{
  "n_layer": 12,
  "d_model": 192,
  "n_experts": 64,
  "moe_layers": [2, 3, 4, 5, 6, 7, 8, 9, 10, 11],
  "router_score": "softmax",
  "normalize_top_k": true,
  "router_cosine_scale": 14.0,
  "lr_router": 0.00279,
  "norm_eps": 1e-06,
  "grad_clip": 1.0,
  "batch_tokens": 65536,
  "train_tokens": 301500000,
  "dataset": "wikipedia_en"
}
Below are experts of layer 3 (counted from 0) of a mixture-of-experts language model. Rows are named router (the router's row for the expert) and show model dimensions 0-95. Each number is 128 + 32 x the weight over its row's rms, rounded and kept within 0 to 255. Numbers have three digits each.
After each expert's rows: a language model's description of what the expert responds to. This comes from a sample of Wikipedia text that the model never trained on.

# expert 54
router:127105136143143098119115110117130186046157190107102112133128163090090146068116135095120113141152164158141157171092120140158125083108084112164136117130165132145106055118215165160176076139160135144100141151134082102085160106138160122128130057147077147133112118149142125109169126133124096119
It responds to: Given names. Personal first names at the start of a full name in lists, credits and tables, such as Robert, John, Maurice, Victor.

# expert 37
router:110154101154116094105070140146114170119096128167155074095152153106055093098090118119164161190151119145107155114151114135135124168162152118109067098107138165142138076161116101106160171170109131134111127078161104147136120147146111101088066117139144171133123043160073121181132132124134115149
It responds to: Prepositions after verbs. To and other directional particles after motion or purpose verbs, such as flock to, go to, into, out, back.

# expert 59
router:146112173132088132129125131104091125175081115146119136160089093123134096155175134176105141110117220110175085197075155116199125127157113109079100119086179164093101111143058135146107111112117134154164141149100133175147114188134147095155100094162148189136141081168178091148093172102177152141
It responds to: Space in numeric tables. Space or sign token before numbers in table cells and lists, such as standings figures, +/− goal differences, and vote counts.

# expert 55
router:171163111143084109151127138100119104149119074122189112158175128038165098053136092133158160142214089081142139116165143107139110142139077100151106141188109112099124120156109150125118167158059172168097106133183170120145171140132140132100171089108144070147103113144109081180153165151116143122
It responds to: Determiners and modifiers. Determiners, quantifiers and adverbs in running prose, such as the, all, more, same, newly, earlier, often after the or of.

# expert 46
router:097183079128134120138147124096089155105151101146180079145151128087077147154122137146057077146113129146113171120135128143083133206169096173100150135157110228156148079130096124063121106085118118132140184119153135143119114167122165151103074104151180137155140082129134168157170157160100138148
It responds to: Country and place names. Countries and major place names ending an address or location phrase, often after a comma: Hungary, Belgium, United Kingdom, University.

# expert 9
router:147168134137079178134168117092152120146105083129143148156164162057137145105100131075151146108192132162197106126163143127114176119160133152156122105116133112144139150113095120145206168174053114149136114116189045154107149134129160150119153101114129138153114168130123141106124095110156088159
It responds to: Counts, days, durations. Standalone numbers used as counts, days of the month or times, often in tables, plus months, years, week, e.g. 25 members, June 14.

# expert 25
router:142104107133123113170068141107108113138065120138160126154097151115131081130133114130087108153142217085150135182128130137192115193125130136152136120143164133075190123187120177194122147144108125152152169141155125094115135159181086120110135167175165151182136042113122095133089159105150174148
It responds to: Species name fragments. Short lowercase word starts such as c, b, p, sy, gal, mostly in species epithets within genus and species lists.

# expert 30
router:095108116096095133134124101149147071163117126172103127122123150127207118145112114126140068199108184116181094108142108148089162209122194060077118129130050116153135143125118152109116146100126099119153127102140180149111113140183115186105104126090155144146093139093173111152173141108113126157
It responds to: Abstract nouns after articles. General nouns right after "a" or "the", often followed by "of", such as form, position, manner, role, matter, situation.

# expert 26
router:105169092167142129181096121153072038128094122123100115077134149157072130125123135099122154111139134136101095110169107155135169157167134108134107084159103096092109032163124119132146121129091119111165113115110085144152098155152205136126146059151132164136131094160107094127091170126122117136
It responds to: Partitive and relational 'of'. The word of after a head noun (President of, end-user of, all of, 29.2% of), plus among, between, and some the after of.

# expert 47
router:157080121113111082093142137103114110080103119130165098154190175124179105056166155128055136154148168132130146102152112127094102191141116105135118140079184180096074140119064142128086092144113149105120043138104137136139130099119103083103143095140101142119164130183094128179170081171111108139
It responds to: Main verbs after subjects. Verbs and auxiliaries after a subject in biographical narrative, such as was, were, is, came, became, began, plus he and his.

# expert 34
router:098115108111087146100114117092116126192089127138127105153122076090149098111109117123122099102127148145094096088139134141055135135143143123149132143078134119169154131172110188137142095122139068099086136123157157090130153153201099152169139150121145099133104130116146115115125103178144095148
It responds to: Abstract and group nouns. Nouns after the, his or their that end a noun phrase, often life, death, people, children, origin, rights.

# expert 5
router:177111115162119065159095116181149149167161104151166087130124117085069143098168128072132135075113118162145157179166122087089188129162101140099122125170087094148109110148112094136122156142199125101119192145100140145162101098137150145109031079100127165123116102083118137114137094157111117117
It responds to: Abbreviation letters, dashes. En-dashes in score and year ranges (6–2, 2003–2004) and capital letters inside acronyms and codes such as NDB, KASA, VF-17.

# expert 51
router:127151122110099119090105130159107141132124156101186147095135133149110175181079093150085132120153177129084130159102115121121152097133104085140151079082131101117142085124076085120149085113105113081165149144121155161077097142153174111130100063078136113133109133094129161132094125158100113142
It responds to: Year prefixes, heading ends. Century parts of years such as 201, 198, 177 before the final digit, and closing == marks that end section headings.

# expert 15
router:126152100158127138086076176128098154168119152113118096159121128046076102136119147112115163149207196089129105170115074143136192115120139143124150119130159157105116068193119106126158193107189106054180189145155132097145098180171121137108130085106167181157132031138141092135104158117146112092
It responds to: Periods and reflexives. Mostly sentence-ending and abbreviation periods, including decimal points and p. in citations, plus reflexive pronouns such as himself, herself, themselves.

# expert 21
router:097081150145126124144146141124132106092112159041147130129140121106089155131130119114069153129133136123144174086091144150170098129136097116103130095081132168096117114173171071145098130074171193110160113160138104123124090143132165167085122129091133138169180113160115087146121115166098181143
It responds to: Space before numbers. Bare space tokens in table cells or before scores and dates, like | 25–18–5 or a 5–3 win, and the before team names.

# expert 0
router:143136202186144084171048105160113136116125145201157131155116170144108151139112118105178142094141121106174115128110127120118127131152104168117077112195107095081124085197152105142089136121157116100127096183136110110164175171130110142117134118157131118188127123146163138150093105128145107165
It responds to: Digits in codes. Digit and number pieces inside long identifiers, years and codes, such as DTXSID numbers, S.I. 2007/1615, and radio frequencies like 860.